From a checkpoint of a small mixture-of-experts model trained on Wikipedia.
Size: 10 layers, width 256, 68M parameters.
Experts: 32 experts in each of 10 layers, 2 picks a token.
Training: a variant of Adam for the experts, 841M tokens, 6419 steps.
Below are experts of layer 5 (counted from 0) of a mixture-of-experts language model. Rows are named router (the router's row for the expert), down (a neuron's output weights, with its number) and show model dimensions 128-191. Each number is 128 + 32 x the weight over its row's rms, rounded and kept within 0 to 255.
After each expert's rows: a language model's description of what the expert responds to. This comes from a sample of Wikipedia text that the model never trained on.

# expert 21
router [116 140 120 168 136 103 142 153 163 122 177 156 149 127 194 198 174 125 183 162  91 121 113 120  97  79 138 135 137  97 140 148  98  90  85 121  73 109 113 146 134 119 125 166 139  83 125 189  68 100 160  96 157 177 157 142 155 121 120 174 122 120 122 146]
down0 [103 191 110 149 177 136 118 152 128  82 171 151 100 119  72 183  98 150 173 188 158 173 122 136 102  64 163 121 121 154 114 140 176 155 160 102 142 110 162 117 103  94 102 122  59 142 184 105  96 102 100 161  89 122 125  91  95 162  90 141  83 118 163  82]
down1 [118 118 129 130 160 152 136 127  74 123 125  86 150  94 156 141  74 206 147 133 119 157  65  47 125 161 117 142 210 147  97 102  93 208 146 118 179  92 139 198 142 131  75 140 134  59 124 198 142 134 144 151 113 121 128 109 147 136  91 104 122 153 107 207]
down2 [127  80 116 141 103 142 126 126  97 101 152 136 100  74 175 159  50 125 105 117  60  80 150 192 123 116 130 164 184  97 140 101 139 123 193  96 127 243 153 102 174 178 123 150 196 151 131 133 183 159  80 113 176 167 140 110 123  88  67 123  85 130  67 179]
down3 [ 54 116 143  85 164 132 153 118 123 162 101 133  33 135 165 152 104 126 141 182 133 151 149 127 139 128 159  66 123 147 121 156 102  75 175 129 118 119 151 127 133 176 139 163 160  77 153 151 183  63 215 122 120 119 198 104 160 105  96 125  84 141 135  87]
down4 [144 131 109 171 115 159 135 146  89 106 128 148 147  96 103 119  65 170 161 169 164 173  91 124  99 119 169 177 185  84 120 151  98 142 127 128 153  96  84 193  99  87 102  95 150 177 130  89 148 162 125 153 116 138 145 136 129 138  98 118 150  98  88  64]
down5 [152 193 120 103 114 102 142 148 192 148 118 163 116 118 113  99  96 112 124 173 117 129  69  93 105 170 142  81 160 190 146  70 139  96  88 133 125  85 115  90 127 193 147 119  59 187 150 109 108 153 123 126 148 169 157 187 142 166 136 169 159 155 108 140]
down6 [115 108 171  53 101 173 131 103  74 145 133  67 109  83  93 144 170 143 121 137 129 115 172 181 101 108 180 117 166  62 100 165 141 135 102 200 119 114  98 164 145 131 149 137 165  91 184 120 122 149 103 158 161  70 111 140 160 105 113  75 119 104 180 101]
It responds to: Short letter pieces and first names inside abbreviated sports results, race entries and table rows, e.g. Jimmy, Andy, Josh, and race codes like HOC.

# expert 11
router [140 161 155  96 180 131 160 145 129 103 132  80 149 104 155 139  95 135 165 118 111  93  93 173 165 102 160 141 110 147 144 141 134 107 102 155 153 161 192  74 158 116 168 162  83 126 151 188  79 129 147 118 138  88 121 175  68 130 133 188 132  66 115 116]
down0 [155 144 190 129  99 139 145 126 102 157 130 126 157 188 168 187  74 157 137 169  81 134  80 107 104 133 131 101 124 126 144 143 164 123 141 135 161 109 124 113 106 150  80  71 125 142 147 136 194 119 156 145 130  97 137 140 171 113 124 172 174 118 122  85]
down1 [145 119 107 117 164 145 102 109 105 125 173 208  83 129 124 133 128 136 133 161 139 156 148 128  98 181 154 174 163  65 124 131 146  75 138  92  74 185 157 132 131 122 128 182 117 149 102 145 121 164 141 126  98  60 135 157  98 125 126 124 162 113 124 131]
down2 [102 135 115 129 122 101 104 100 105 111 175 128 113 141 142 157 100 116 107 143 126 129 179 159 119 146  85 116 142 103 163 151 110 144 141 156 152 181 181 185 130 123 154 119  94 136 122 219  73 157 162 111  97 107 128 163  66  91 113  68 137 135  64 135]
down3 [160 120 181  95 136 142 181  71 105 135 148 160 174 150  93 131 145 161  96 178 112 123 183 180 139  78 138 150 129 125 122 135 158 118  99 161 101 182 158 162  94 120 131 165 116 109 170 166  94 109 134 157 143  81 143 115 139 151 119  93  77 172  97 158]
down4 [119 127 102 154 113  52 136 118 129 110  52 106 153 139 168 123  96 155  88 145 131 176 183 120 158 190 120  72 161 107 113  94 116 138 146 100 168 111 148 123 151  90 150 139 130 105 128  88 178 200 155 168 133 171 137 168 132 159 108 120 132 130 146 127]
down5 [112 255 119 136 196 130 122 197 116  87 135 113 141 122 138 146  79 157  97  98 125 153 102 172 165 126 126 124 100 106 170 142 148  94 145 132 108 182 168 133  76  69 115 119 159 133 200 144 137  77  46 151 118  96 131 165  99 129 124 142 166 119  89 110]
down6 [131 132 123 189 112  81 134 113 129  45 120 182  85  89 163 103  88 143 169 136 105  59 199  84 124 152 134 103 134 152 181 142 144 130  84 118  82  74  97  62 138 136  93 103 162 130  99 152 146 146 153 157  99 122  69 156 151 143 152  90  50 126 158 122]
It responds to: Words opening a sentence or following an opening phrase's comma, such as The, In, However, On, ", he", ", the".

# expert 23
router [109 161 118 141 178 117 133 146 125 125 158 104 147 115 127 118 175 145 143 111  64  83 142 119  80 123 143 147 133 125 118 129  91 160 155  93  95 152 163 100  82 122 136 153 141  91 142 128 126 133 175 173 117 154 142 170 124 127 124 153 177 128  79 140]
down0 [105 117 118 174 110 126 153 140 115 113 128 125 108  60 206  69 139  82  89  95 201 211  76 119  70 177 147 171 143 101 117  96 144  86 155 143 119 148 145 123 123  77 116 134 126 154  96 118 142 161 142 127  90 134 129 131 112  97 146  93 130 109 117 175]
down1 [131 190 106  81 162 115 111 104  56  60  81 144 134 161 101  76 136 168 123 134 113 151 129  92 145 160 100 121 116 131 145  87  92  93 165 145  86 120  71 175 199 119 112 138 106 134 165 101 185  87  96 167  94 141 123 142  94  91 111 123 157 130 129 145]
down2 [168 186 104  97 135 153 150 170 127 114 109 137 132  60  97  46 181 104 163 140 156 109 129  78  80 148 162 161 117 119 138 170 109 112 127 127 135 179 170  77 157 114 133 140  94  96 125 150 147 162 145 105 104 132 123 151 166 155 125 174 114  39 186 158]
down3 [ 93 110 137 176 147 143 146 117  86 164  48 156 112 123 117 106 131 130 143 127 130 125 113 158  64 121 113 104  74 164  90 186 204 120  65 125 110 141 151 131 147 167 162 113 148 165 112 149 132 105 137 111  79 142  99  79  93 115 132 136  77 128 151  75]
down4 [156 117 131 135 145 131 150 145  75 149  70 155 189 103 155 192 124 117 155 111 132 141 121 117 103  94 164  63 142 129 148 110 155 148  89 141 132 143 133 169 148 165 170 140 118 158  70 178  98 185 112 174 135  89  88  94 106 144 128  39 169 170 119 179]
down5 [118 138 157 114 137  99 171 110 167 141 124 101 166  94 152 129 103 115 132 135 158  97  86 101 168  52 119 120 113 128 210 136 113 144 144 161 116  88 132 102 139 127 123  90 157 143 149 114  45 167  96 137 160 126 124 140 169 123  94 137 131 152 187  87]
down6 [166 101 110 145 165  84 113 135 139 174 125 130 188 113 128  96 188 141 100 150  89 185 148 101 114 135 103 147 153 169  57 190 153 117 166  85 135 105 132 162 144 115 110 132 162 133 122 192 100 133 135 121 147 131 132  74 132 136  97 121 147 115 151 143]
It responds to: Opening parentheses with the following letter, and digits of years or dates in citations, lists and tables, such as " (S", "(1970)".

# expert 10
router [107 206 156 115 140 150 161  85 176 116 198  98 166 118 162  98 152 122 209 157 120 125 121 132 100 115 135 151 131 144 138 129  94 131  84 134  59  72 117  80 187 140 141 177 131  93  99 171 150 141 135 136 106  88 111 129 152 151 153 211 141 111 117 105]
down0 [171 105 214 152 222 127 118 171 100 101 117 118 221 120 126  51  86 221 101 150 144 180 118  94 143  93 100 109 131 163 155 106 125 118 126 142 168  80  97  49 186 153 168 118 142 109 119  72 121 140 136 142  85 146  74 138 162 147 123 124 136  95  95 123]
down1 [177  91  88 146 168 101 155 130 111 166  80 145  86 124  96 107  97 110 111 145 140 155 141 137  80 163 129 159  84 142 157 121 163 166  90 128  72 101 128  82 146 115 120 117 128 171 165  86  97  84 167 119 170 155 124 111 113  68 140 107 155 125 106 118]
down2 [118 151 179 158 117 112 124 111 123 114 120  48 196 109 117 110 117 144 164  77 132 212 134  45 109 160 107 121 138 136 147 113 116 153 129 144 132 111 151  84 148 149 151  88 116 113 185 123 126 174  97 177 119 145 124 171 149 136 111 146 121 150 122 128]
down3 [ 77  73 111 141 122  33 123 161  84 229 130 141  82 157 143 115 118  57 117 165 139 118 148 169 133  86  78 183 142 100 122 127  92 132 110  97  60  68  51 131 114  89 114  62 143 136 117 120 118 114 181 126 107 151 140 133 123 140  86 142 111 200 153 122]
down4 [131  69 128 111  87 206 139 145 110  74 166 115 130 145 153 108 142 120 147  99 122 106  84 157 110 128  96 104 174 101  85 136 139 157 167 140 180 119 125 153 163 135 160  82 152  91 147 139 133 149 137 132 132  99 151  77 169 131 146 155 160 205 129 142]
down5 [100 130 154 152 189 102 142 150 130 135  99 137 142 124 140 180 150 154 162 139 145 107 123 194 104 140 174 160  86  91 242  98 115  56 171  85 130 183 131 169  93 118 151 168 122 150 116 112 146  95 183  89 105 136 151 140 152  88  98 111 158  99 154 151]
down6 [196 138 123 147 162 124 101 142 104 107 135 154 109 152  99 133 164 131 135 125 159 204 107 113 146 155 149 111 150 141 183 124 137 186 147 132 166 154 145 177  95 111 117 130 132  92 123  93 121  92 108 159 122 133 128 169 136 149 133 159  67 152 155 177]
It responds to: Pieces of names or values that start list items, table cells or article openings, such as Primary School entries, Mad(elaine), quoted titles.

# expert 18
router [ 48 146 121 159 146 104 106 129 138 106 201 137  93  93 186 126 144 160 155 136 117 105  81 162 145 155 118 117 161 129 158 109  86 106  99 157  80 173 151 157  94 149 160 140 110  99  94 186 141  87 177 131  97  95 112 158 114 197 157 144 145  95 201 115]
down0 [102 126  73 108 172 121  99 118 161 132 130 129 116  96 153 178  73 148 113 153  59 111  90  85 134 137 158 134 142 120 128 150 131 140  85 165 150 113 148  68 116 171 146 129 102  82 138 168  98 154 192 149 139 107 121 109  87 108 155  93 143 123 128 156]
down1 [180 107 116  86 119 163  78 169  85 133 176 165 138 107 124  81 129 139 128 112  71 203 157 101  74 115 123 157 176 120 182 118 153 175 129 143 150 129  79 146 129 109 129 139 174  99 111 129 149  73 159 154 133 174  91 138 137 157 150 176 113 131 129 120]
down2 [108 146 164 170  79 136 135 116 127  76 127  82 124 121 125  84 101 171 151 126  63 150 126 203 125 146 153 135  90 158 133 152  90 107  81 162  98 140 135 117 127 110 118 133 124 111 146 171 117 160 104  97 131 166 130 128 153 105 105  99 140 126 117  70]
down3 [124  84  85 135 120 164 139 179 115 161 183 125 154 134 132 191 127 134 105 151  99 212 168 111 100 175 100  76 122 138 145 135 117 149 161 163 138  77 147 122 122  98 181 130 199 102 136 141 141  93 164 180 213 115  92  68 164 150 115 108 148 157 108 175]
down4 [ 71 182 119 160 127 145 104  77 176  67  89 134 108 141  96 116 127  98 159 112 149 123  93 102 157 142 105 199 135  98 139 176 129 144  95 210 125 100  84 187 105 146 100 110 111 123 104 153 143 125  84 127 109 141 164 140  98 191 129  90 116  87 147 207]
down5 [ 99 151 115 138 153 118 121 168 151 116 113  72 128 151 138 115 139 103 126  80 122  88 161  87 108 174 159 122 147 131 138 147 109  94 123  79 170 179 138 110 175  96  69 154 132 176 103  94 179 140 116  49 147 103 114 133 177 110 171 171 168 154 124 158]
down6 [144 144  94 139 138 121 146 100 134 124 107 184  91 118  99 109 124 128 150 154 102 132  95 115 169 161 138 138 186 110 109 146 148  94 155 139 127 161 160 189  84 143 161 117 142 168  79 145 148 129 125 141 104 107  88 145  92 104 144 114 152  46 134  91]
It responds to: Digits and " | " separators in statistics tables of sports results, scores and season records, plus semicolon-separated number lists.

# expert 19
router [111 169 124 131 194 169 151 130 166 127 208 135 155  97 127 122 183 161 154 176  79 135 105 169 121  73 156 142 133 128 180 108 156  85  77 148  94 127 180  79 138 134 121 180 112 150 132 161  97  71 139 147 138  86 149 159 145 131 114 198 106 129 129 117]
down0 [111 158 118 194 107  62 110 100 137 106 159 124  95  80  95  96 116 107 120 150 167  97 188 133 151 102 170 132 110 113 141 166 159 132 125  93  70 143 166 174 163 126  93 190  76 155 115 149 108 162 184 135  85 161 130 156  61  90 124 151 146 161  92 159]
down1 [136 111 169 147  62 101 141 128 136 116  88  73 151 161 119 110  93 133 135  96  91 118 146 146 149 162 126 138 167 130  78 125 184 136 167  96 123 131 139 158 114 114  57 137 136 150 109  77 164 176 134  96 125 110 149 119 114 108 149 115 155 105 109 136]
down2 [ 81 112 112 134  64 109 101 167  86 134 182  85 111 160 156  88 123 129 112 175 134 134 101 131  81 148 200 131 101  98 145 135 122 116 144 137 169 128 172 149  76 183 164 126 145  94 112 168 153 145 112  64  89 126 137 231 184 128  96  94 158  90 141 224]
down3 [ 99 130  65 162 138 185 130 142 158 126 121 123 133 156  59 160 130 106 126 134 165 132  94  91 136 215 151  89 132 101 136 152 101 196  66 134 113 148 118 121 141 109 214  66 159 106  73  88  54 165 168 129  78  94  97 115 169 199 199 171 207 134 148  91]
down4 [142 209 209  84 139 164 114 138 116 136  99 177 121 160 170 112  75 120 148 154 114 124 147 155 116 159 132 168 140 169 136 121 149 138 113 153  88  69  49 172 152 158 143 193 155 146 188  66 148 104 145 107 101  65  27 152 164 135 130 178 117 134 107 151]
down5 [145 137 162  57 101 113 154 119 112  99 141 114 109 122 176 103 135 118 127 140 213 173 139  89 164 135 161 106  92 135 164 113 155 185 112 131  98 180 129 107 158 153 159  89 102 192  72 150  83 133 121 128  89 140 155 115 107  93 143  99 138 151 129 143]
down6 [136 100  67 126 112 103 130 106 176 169 115 125 137 100  93 150 123 146 163 137  70 147 154 148 130 119 115  91 160 165 144  73 141  96 123 130 105 119 161  95  99 136 112  72 100 163 150 171  93 127  84 123 182 107 210 150 123 125 127 115 136  64 145 166]
It responds to: First names, surnames and their word pieces in narratives and biographies, such as Taylor, Johnson, Harry, Syl(via), McC.

# expert 20
router [ 80 123  96 128 132 117 100 132 139 131 156 102 153 102 157  91 151 157 124 128 137 135 110 102 134 156 105 140 108 133 132 106 104 118 128  53 147 166 135  70  98 152 136 169  92  59 120 119 165 122 177 129 131  97 155 142 144 160 111  97 168  90 164 158]
down0 [184  99  76 118 122 104  84 103 126 147 116 140 154 198 129 100 123 143  99 219 130 142 107 138 129 136 160 159 189  97 104 114 134 151 137  65 134  99 122 129  77 183 122 173 133 137 105 159 129 136 126 142 136 115 100 152 166 176 131  82 160 152  98  83]
down1 [127  85 198  95 119  83 103 136  82 133  94  93 127 162 147 121 117 172 119 173 122 128 140 121 159 143 129  85 130 185 126 163  74 113  90 109 101 137 188 183 128 156 145 179 102  98 152 134 126 175 129  97 169 147 114 174 149 178 198 205 141 152 163 112]
down2 [117 138 145 116 137 170 114 160 111 127 102 214 140 109 160 127 153 108 161 132 151 152 133  84 146 180 109 120 104 147 152  88 159  76 114 145 130 137  91 142 114  87 199 185  80 145 109 128  30 145 114 127 120 198 119 145  88 105 122 122  64 137  91 201]
down3 [141 104 118 122 141  94 123 119 149 115  92 149 114 150 140 163 160 137 150 186  90 167 212 109 173 127  99 138 120 187 202  86 117 157 116 167  87 116  57 118 117 141 113 129 110 122  91 103  90 121 123  79 125 130 123 157  95 171 163 113 104 141 158 170]
down4 [140 142 153 143 110 185 110  82 133 124 187 145 108 146 184 170 165 183 145 117 114 167 110 156 186 142 141 103 125  96  86 156 145 171 146 134 147 161 163  89 110 121  86 132 128 179 155 169 106 100 118 135 142  81 117  87 197 121  89 140 102 158 150 142]
down5 [119  79 128 196 106 153  88 124 116 146 139 110 125  77  50 153 115 133 172  87 157 103  94 159 111 164 125 128 180 103 136 191 147 142 162 116 129 132 168 189 157 137  97 161 107 125 114 195 162 118 142 103  91 129 125 142 116 169 151 116 192 204 152 156]
down6 [ 87  95 112  73 113 136  99  97 132 104 152  86 137 119  96 114 140 188 101 125 153 124 164 100  67 149 129 124 138  65 139 129 132 158  97  53 143 100 128  74 159 117 127 110 107 194 150 157 106 101 153 133 127  77  89 159 153  69 129 173 124 160 134 105]
It responds to: Short syllable pieces in the middle of longer words, often after a single consonant start, such as ob-el-isk, cr-us-ader, mon, syn.

# expert 3
router [109 186 108 156 167 140 126 130 116  83 197  86 110 120 189 121 184 117 143  90 110 111 118 118 150 101  94 117 145 117 159 143  87 108 104 105 106  75 112 142  80 149 106 176 129 113  75 119 159  92 171 119 130  95 148 167 106 152  98 158 189  93 156 126]
down0 [ 97 120  85 128 126  93 151 181 183  47 191 115 105 143 135 170 137 110  85 176 140  73 126 130 116 106 119  88  87 171  77 102 186 109 128 142 106 117 120 179 163 135 216 161  94 141 132  56  95 170 131 103  94 150 102 130 193 121 139 124 159  96 117 154]
down1 [149 153 115  94 113 141 124 101 137 147 153 134  99 142 144  96 163  71  98  72 150 190 101 142  98 135  89 128 145 161 141 116 135 131 167 211 171 157 107 134 106 102 159 169  79  46  94  87 104 111 177 129  94 119 150 105  92 127  82 131 101 100 114 216]
down2 [ 77 109  89 105  90  89  91 117  59 102 160 107 119 100 113  96  91 144 143 167 103 173 172  93 132  57 140 150  57  55 140 121 142 133 163 131 125 185 107 121 142 151 123 155  68 156 131 107 128 122 130 178 186 161  89  63  55 159 184 157 149 149  63 107]
down3 [168 138  90  94 101 131 149 146 176  74 126 143 159 137 124 121 162 168 108 125 194  80 180 174 104 132 105 212  78 132 167 158 175 136  96 131 114  98 161 118  76 134 136 136 184 115  93  76 145 130 157 129 177 139 139 137 113 127 157 136 175 136  85 177]
down4 [141 136 124 147 122 113 125  89 146 103 147 163 177  64 128  93 127 126  92  81 118 123 151 118 186 152  89  91 118 122 106 118 169 150 216  73 153  62  88 118 102 152  84 173  76 156 171 174 141  90 148 122 129  74 118  91 134 157 143 142  71 129  80 160]
down5 [ 98  80  68 138 161 157 154 116 152 147 113 132 186 110  98  98 134 136 110 142 195 139 169 112 122  81  94  86 107 167  81 113 131 141 128  92 105 155 118 132 121 148 165 174 103  94  96 150 135 124  96 104 123 112 113 103 204 146 161  76 145 156 105 146]
down6 [104  90 112 152 151  91  71 165 187 100 144 117 124 121 114 159  94 174 144 101 137 124 102 140  78 137 172 112  90 100 133 146 149 113 113 120 121 175 147 179  97 126  99  98 174 140 116 126  82 133 151 135 144 155 165  76 152 133 122 117  85 117 123 106]
It responds to: Word-final pieces of Latin species and genus names in taxonomy lists (-ensis, -idae, -us, -i), plus "Primary School" in school lists.

# expert 15
router [ 94 106  61 183 124 173 104 139 158 129 157 121 163 156 131 176 175 134 168 121  82 143 164 154  78  97 143 122 117 161 173 130 100 102 111 112  84 110 150 129 102 170 144 152 159 110  68 132  89 115 135 123 125 141 140 167 103  86 142 192 145  86 130 105]
down0 [188 127 140  75 119 174 103 137 103 134 106 109 131  82  56  71 150  95 139 138 157 111 146 118 116 187 137 164  64  84 162 140 192 112 185  77 100 167 101 167 118  96 142 106 114 119 154 127 129  53 118  89 161 138 187 131 123 182 113 167 201 102 127 148]
down1 [157  94 115 157 130 156 104 139 144 181  46  73 150 117 134 108 162 120 148  76  71 174  90 168 128 106 126 130 123 129  80 204 156  96 135 124 119  90 152 102 164 104  76 147  89  61 126 155 132 152 113 170 138 147 128 144  78 125  85 141 141  98 131 146]
down2 [159 164 152 111 116 132 114 170 153  91 112 207 205  64  56 107 167  79 142 121 133 126 131 147 106 116 136  94 134 216 134  64 117 125 117 119 103 144  88 126 141 174 172 110 157 123  98  67 103 135 230 174 172 131 111 124 173 150 112 143 141 101 133 114]
down3 [210 174 162 108 109 126 180 128 118 132 112 109 195  40 104 146  94  87  92 143 108 134  68 111  90  99 157 117 118 111 165  92 150 164 150 137 150 105  86  80  98 130 117  94 158 189 115 115 135 100 140 145 142  84 126 130 113  62  93 106 104 139 125 120]
down4 [122 141 177 101  67 138 153 130  77 125 157 102  82  76 180 108 105 221  85 123 127 114 141 142 185 113 119 127 112 118 137 103 156 107 180 163 125 137 134 169  96 109 150 147 118 129 181 141  67 109 122 119 130 118 127 133 201 164 143  97 127 191  91 135]
down5 [166 138 150 133 122 146 122 142 110 103 103 175 153 158 118 205 155 184  80  73 156 119 149 134 170 133 113 143 129 141 115 101 152 157 105 162 125 154  82 160  97 109 150  74 125 125 159 152 139 170 122 155 140 153 124 156 100  79 127 159 130 157  89 142]
down6 [ 90 114 117 189 116 136 114 118 121 122 152 128 131 153 105  90 137 153 115 118 153  91  83 162 137 116 125 146 141 157  71 136 183 114 152 178 109  92 118 108 147 127 106 150 131 131 139 141 120 118 134 111 118 117 131 123 111 149  99 148 115 136 123 122]
It responds to: Punctuation and symbols within technical notation: LaTeX backslashes and braces, coordinate primes, decimals, unit letters after numbers (mAh, tonnes), and chemical names.

# expert 6
router [ 87 153 146  98  93 130 201 152 156 108 197 104 156 130 154 179 159 183 137 161  78  99 142 122 139 107 136  83 149 147 162 145 100 132  95 143  77  67 127 126  75 143 136 163 121  92 140 107 134 119 185 112 148 119 120 159 132 173 106 124 141  83 140 119]
down0 [138 123 140  99 153 127 122 139 125 141 103 109 106  93 121 199 158 127 104 102 208 129 186 188 100 125  84  73 141 149 120 141 175 106 111 131  90 143 118  88 104 110  77 109 122 151 127  83  98 176 129 133 183 123 118 134 124  88 114 151 105 103 214 171]
down1 [171 146 120 162 153 140 173 139 160 128 134 183 103 137  95 120 166 132 107 106 114 122 134 139 117 132 102 156 126 144 128  90  72 142 109 173  81 147 173 127  85 143 100 138 114  84  35 144 129 101 115 126 123 161 118 110 170 102  86 131 129 106 164 128]
down2 [105 138  80 169 115  92 112 117 116  99 100 155 133 113 139 166  96 193  86  99 144 188 135  61 167 175 197 124  29 120  66 114 112 201 153  76 145 111 114 128 115 110 143 141 105 110  62  94  77  79 104 148 144 183 126 105  22 147 159  47 120 182 141 149]
down3 [ 81  99 118 152 115 126 153 120  94 102 149 185 147  69 103  98 134 110  76 123 181 163 153 170 117 166 148 165 120 133 106 109 151 117 109 121 108 153 191 156 108  85 126 143 138 146  89 121 138 126 105 132 149  94 147 123 112 151 107 128 147 119 132 145]
down4 [217 133  85 130 177 123  94 135 117  83  97 135 135  77 125 114 148 150 124 145 148 135 124 160 105 165  85 190 111  87 111 125 123 132 148 102 162 180 178 157 189 129  80 153 112 122  91 155  65 159  92 118 137 112 122  81 121 104 140 181 187 143 118 166]
down5 [181  63 133 134  70 140  99 163 183 135 146  93 218 176 140 171 157 108 127 161 144 100  92 141 207 137 110 117 122 184 127 148 121  94 130 194 131 163 120 149 168 153 133 148 100 143 137 156 123 132  54 125 139 146 131 136 111 141 119 160 121 143 108 129]
down6 [155 138 156 133  89  76 127  92 150 117 176 143 144 166 111 177 138 121 143 167 154 161 119 124  57 142 114 106 188  98 161 123 139 145 102 126  76  78 117 105 146 139 161  96 176 160 144 105 117 113 121 118 107 158  96  81 181 147 117 155 115 157 145 121]
It responds to: Opening double or single quotes, often fused with a first letter (' "The', ' "S'), that begin titles, song names or quoted speech.

# expert 5
router [108 145 134 136 115 137 136 140 142 139 199 143 154 141 144 159 160 163 100 137 116  88 134 107  93 134 121 113 106 144 104 133 125 102  68 115  24 104 146 152 143 159 170 176 147 124  86 159  85 123 212 102 164 139 163 151 109 152 150 122 116 123 114 105]
down0 [130 166 200 169 194  82 195 129 182 141 101 108 175 100  94 100  97 116 105 122 159 136  73 125 114 144 146 134 110 158 150 147 122 118  91 116  79 124 133 126 103 128  96 142 130 181 114 124  98 119 174 148  65 147  88 141 125  79  55 125 136 132 122  83]
down1 [ 85 111 122  75 117 124 136 133 101  39  90 177 133 121 114  54 123 122 113 116 153 152 166 144 164 114 124 122  75 146 111  73  87 152 121 145 117 186 164 125 126 120 166 112  60 127 143  79  87 120 100 102 105 141  92 137  90 124 132 123 128 163 186 100]
down2 [133 164 115 166 112 177 211  68  99 180 134 120 134  97 137 101  98 108 163 116 149 162 107 130  25 155 105 116 151 136 131 141 154  64 149 144 149 132 178 146 169 154 154 141 143 152 142 136 131 161 104 138  83  86 162 172 142 146 141 153 131 145 199 102]
down3 [194  98 113 137  95  91  98 144 102 136  66 108 156 102 150 109 118 159 148 134 107 132 122 160 104 115 105 182 117 121 116 127  81 115 138  78 121  75 135 125 144 106 129 143 160 108 161 151 129 133 113  46 156 105  68 171 173 107 135 134 105 139 150 149]
down4 [107  96 139 167 122 122  91 152 105 108 142 159 150 114 169 102 158 163 185  79 120 139 111 123 142  95 164 137 208 112 154 100 148 117 132  56 122 118 143 171 162 164 165 100 148  99 121 143 156 123 169 130 127 154 164 161 147 126 102 162  93 196 150 130]
down5 [186 113 111 140 108 144 124 112 117 129 128 139 181 171 133 173  90 121  99 207  85 121  99 104 124 134 201  91 176 141  75 110 162 117 103  80 170  93 164 142 110  91 137 123 138 167 108 171 110 138 165 153 186  83  94  98 124  96 163 120  73 128 123 134]
down6 [ 99 160 178 134 148  94 161 123 182 162 169 166 118 163 156 121 176 120 136 160  94 144 164 143 101 103 125  68 112 142  78 136 131 121 134 190 155 134 122 158 112 144 163 178 119  97 167  90 151 123 192  89 158 108 183 134 150 148 132  90 164  87 106 188]
It responds to: Words and word pieces inside titles of songs, films, albums and foreign names, often capitalized, such as Heart, Love, You, Dream.

# expert 28
router [ 60 185  91  91 140 168 171  99 138 128 135  99 129 143 201  99 182 156  97 128 170 140 143 161 132 132 148 111 132  90 124 155 119  99 133 131 114 144 192 147 129 127 175 156 133 142  78 116 182 108 140 113 102 101 141 185 161  98 169 157 155  92 143  86]
down0 [ 88 114  77 135 159 130 162  95 116  90 170 136 156 111 126 159 162  98 142 165 124 167 140 112 123 142 127 144  86 140 106 109 115 145 146 124 182 178 111 157 117 114 129 168 120 160  99 201 116 148  90 125 199 144  85 139 148 118  75 128 109 128 113 170]
down1 [165 149 149  89 160 100 119  51 214 114  92 146 151 140  66 102 157 164  92  85 155  66 147 157 122 100 119 173  98 143 107 146 123 132 121 172 110 197  99 102 163 121 152 130 143  99 177 130 161 136 153 128 167 113  85 115 157 157 133 122  66 126  79 169]
down2 [152 122 171 153 126 100  45 130  91 164 124  73  96 139 159 133  60  85 132 117 158  76  92 121 113  97 172 131 183  77  91 119 103 169  87 104 102 103 102 123 131 151 144 116  93 172 152 172 140  89 150 169  50 113 154  99 107 155 141 110 151 104 128 139]
down3 [139 146  47 149 116 119  76 104  36  87 121  94 116  98 136 142  93 166 122 149 148 108 143 158 168 115 168 138 112  57 121  91 103 150 102  74 199 133 137 185 104 160 197  89 124 135 150 168 115 131 161 163 103 126 151 147 135 105 111 118  96 165 155 133]
down4 [ 87  92 139 182  61 118 155 108 112  95 180 167  92  43  73  92 109 117 131 107 106 178 114 101 136  82  86 119 203 158  88 107 129 137 139  88 132 127 124 154 187 156 115 143 171 198 149  99 167 135 141 189 156 172 148 108  97  98 114 109 154  96 146 150]
down5 [128 169 133  40  75 139 115 110 154 132 129 144 156 135 155 113 162 104 156 124 126 123 171 117 170 141 141 108  97 145 126 157  88 124 118 186 128 132 143 148 129 151  99 140 122 143 179 109 166 132  21  58 149  92  97 162 174 117 133 144 102 152 129 112]
down6 [162 143  71 150 133 103 108 152 152 105 115 167 156 134  98  84 144 124 149 107  72 119 156 135 151 131 171 124 131 108 154 141 174 168 103 184 179 136  85 108 104 204 116 131 137 135 122  87 143 153 132 196 150 132 109 108 157 188 122 128 132 188  78 178]
It responds to: Day numbers, month names and prepositions before years or amounts, such as 19 November, in 1944, until 1956, approximately 4.

# expert 30
router [103 133 136 163 182  81  88 138 150 113 194 113 140  98 150 203 176 151 115 201  69 148 123 153 106  82 157  96 118 129 219 101 152  79  63 125  92 127 116 112 106 149  85 146 127 103  90 111  85 113 181 145 145 116 128 208 135 114 147 147 136 124 141  74]
down0 [197 154  65 131 120 165 177  88 113 115 189 149 129  47  96 123 220  75 144 166 152 177 158 111 151 110 108 106  91 112  96 147 128  77  94 135 151 127  81 127  96 115 112 135 116 171 139 156 105 141 113  85 119 123 159  64 127 135 100  74  95 129  93 130]
down1 [154  87 137 113 132 112  91 114 157  90 167 195 154 186 130 157 132 113  85 145 222 174 147  93 138 154  64 134 153 109 135 106 157 122 174 166  60 130 132  99 123 135  94 128 156 138 121 153 105 142  72 137  94  79 178  83 150 152 162 150 124 119 149 105]
down2 [157 175 118 175 132 170 163 176 120 148  71 165 144  76 124 132 148 161 189 101 102  85 129 108 117 171 120  78 130 169  96 132 139  99 128 167 124 147  78  58 148 151 149 140 179 158 125  97 105  86 111 136 152 147  72  94 151 119  98 165  49 142 163 115]
down3 [132 113  91 195 154 165 174 135 155 115 124 158 144 137 156 160 141 106  90 126 141 149 181  88  73 143  89 165 144  51 116 123 144 125 144 149 166 121 190 157 115  98 151  84  43 102 123 144 112 140 132 156 119 110 166 147 116 122 155 127 122 140 143 131]
down4 [141 127 124  88 150 132 128 135 136  69  69 112 142 103 130 111  43 113 161 100 136  95 125  95 116 146 118 138 171 125  75 115 108 144  89  84 139 106 137 200 122 118 135 113  80 171 164 110 112  79 131 124 106 135  94 112  80 126 146 102 153 103 186 112]
down5 [ 88 141 114 121  82 181 138 126 122 129 135 116  60 162 156 164  69  85 118 173 154  98 139 165 114 138 130 160  92 114 118 160  80  79 112 101 123 197  90 144 189 107 146  94 131 188 117 110 136  92 111 147 133 152  95 136  36 167 178 113 103 124 127 121]
down6 [119  99 200  96 116 143  99 108  45 119 154 140 157 119  87 166 100 141 112 134 115 144 187  95 131  44 105 100 149 159 143 172  91 161 129 107 113 132 118  61 123 146 139 165  96 181 116  87 123 141 128 195 105 147 130 170 109 112  86 149 127  89  98 128]
It responds to: Surnames and their pieces (-ović, -ová, Jones, Singh, Jr.) in cast lists, sports results and scorer lines, often after an initial capital.